config.yaml
n_layer: 12
d_model: 448
n_experts: 16
experts_per_token: 2
d_expert: 176
d_shared_expert: 192
activation: "squared_reglu"
moe_layers: [0, 1, 2, 3, 4, 5, 6, 7, 8, 9, 10, 11]
router_score: "softmax"
normalize_top_k: true
routed_scale: 1.41
balance_loss: 0.00268
balance_bias: true
init_std_router: 0.0368
lr_router: 0.00136
vocab_size: 8192
norm: "rmsnorm"
norm_eps: 1e-05
tie_embeddings: "early"
optimizer: "muon"
lr: 0.0139
beta1: 0.95
grad_clip: 1.0
batch_tokens: 262144
seq_len: 1024
train_tokens: 1695000000
steps: 6466
dataset: "wikipedia_en"
Below are experts of layer 2 (counted from 0) of a mixture-of-experts language model. Rows are named router (the router's row for the expert) and show model dimensions 0-63. Each number is 500 + 25 x the weight over its row's rms, rounded and kept within 0 to 999. Numbers have three digits each.
After each expert's rows: "mostly gets" lists some tokens that are sent to it at least half of the time; "gets" lists some tokens that make up at least twice as much of what it gets as of all text. This comes from a sample of Wikipedia text that the model never trained on. Tokens count by the router's weight.

# expert 3
router:501507488451491475525466540526507487528534545482505530498493495513461542455455465500486511475538522482517503489507441542511492510525529507476479494500499498516506506496466514525491576498464487
mostly gets: " named", " one", " man", " Den", " father", " another"
gets: " a", " an", " his", " one", " her", " their"

# expert 1
router:534501521504470478499458518523479469470495488492527444498496448510490488486491496541531514489481491512465547489496488503494472497513488534518459514489502516543480472504508526496517472488483476
mostly gets: " (", " into", " can", " To", " out", "("
gets: " (", " to", "e", " for", " from", "%"

# expert 4
router:493479494503516490515475506526497492512532486510495476486466473526493504483537511525505454499481513460542497503480521519504518546500489494547484525454462449512488524508499490478517476432512487
mostly gets: "\n", " S", "\n ", " Si", " Sa", " Sam"
gets: "\n", "-", "\n\n", "|", " 1", "S"

# expert 15
router:498492509512538511505479492531493498478512535499473528505480522469495490501529469502490481494486453517504508562510527458485496485522453493497535499519452490522511507470520517507506511529529524
mostly gets: " |", ")", ":", "}", " five", " least"
gets: " |", ":", ")", ";", "|", "th"

# expert 2
router:439477488510506530502505544491487568496468498526457528517488563519527450495470537510523506486482555488467466520501515443491522499502513520485488505543533512463465502472515524551466473508479519
mostly gets: " &", " in", " and", "ford", "ville", "berg"
gets: " and", " in", ",", ";", "–", "t"

# expert 7
router:472537505511493498481458499526493463522537484529486517545539486468537514518519519489453514511458487484503547508489475520485478471518433501547532529477578488487488534507489522525510502463457474
mostly gets: " the", " of", "The", " The", " de", " Democratic"
gets: " the", " of", " The", " for", "The", " at"

# expert 14
router:489502511497506523483525459492493520535511485508478499501492507511497507533503467508485530521498497539496477488476479535483507540534523509479489474509525475490507479505541488515491472483520531
mostly gets: "″", " =", " Party", "s", " album", " League"
gets: "s", "\"", " is", " =", " also", " are"

# expert 10
router:524512508469505465525469485497488495497478507488481484503506477472508496497469533511514476461537502465508497472520519497523465512484541525546547507496490504508530513522461515507527543445506459
mostly gets: " t", " pro", " mo", " s", " long", " high"
gets: "|", "-", "er", "te", " a", "–"

# expert 8
router:488494497516506487483558493503520497467514519495486497505535530541503485494488490484476496476520528481469483513500487452498488510511427525427497517516469517523511487515488468485496517512508510
mostly gets: " 0", " on", "4", "3", " +", "2"
gets: "y", " on", "2", "0", "1", "3"

# expert 13
router:503484517499491501520500495475459514473500469501515508495503536467488485494472515459556471516528514534496500542545501526519512486527555475485501514518518533533505485469505495523551503538499536
mostly gets: ".", " had", "c", "'", " .", " by"
gets: ".", " by", "'", "d", " and", "ed"

# expert 5
router:487498471506498538471537518453475499465473498510497539526498529474480534474513485510511513499503471494494489474462511477493529518454525483512520498558504501498462531520485489488475508537511528
mostly gets: " when", " this", " during", " where", " that", " until"
gets: " the", " that", "ing", " with", "l", " from"

# expert 0
router:523486502500502510509520546478497486523470523457499485515470468495452498486518465483473459528515527496483563506526477474479502479455496478481477502474510514437496465490494478506463497509575502
mostly gets: "=", " name", "In", " pre", " \"", "On"
gets: "=", "\n\n", " \"", "ly", "ti", "  "

# expert 11
router:543523502488476527523513472483503536479502456483476523466498490499522513525446515513459504513513501516528502512466515532501531524491506501502504449548528517480548536523556501495534513512514486
mostly gets: ",", " which", " was", "18", " who", " 18"
gets: ",", " was", ")", " is", " he", " which"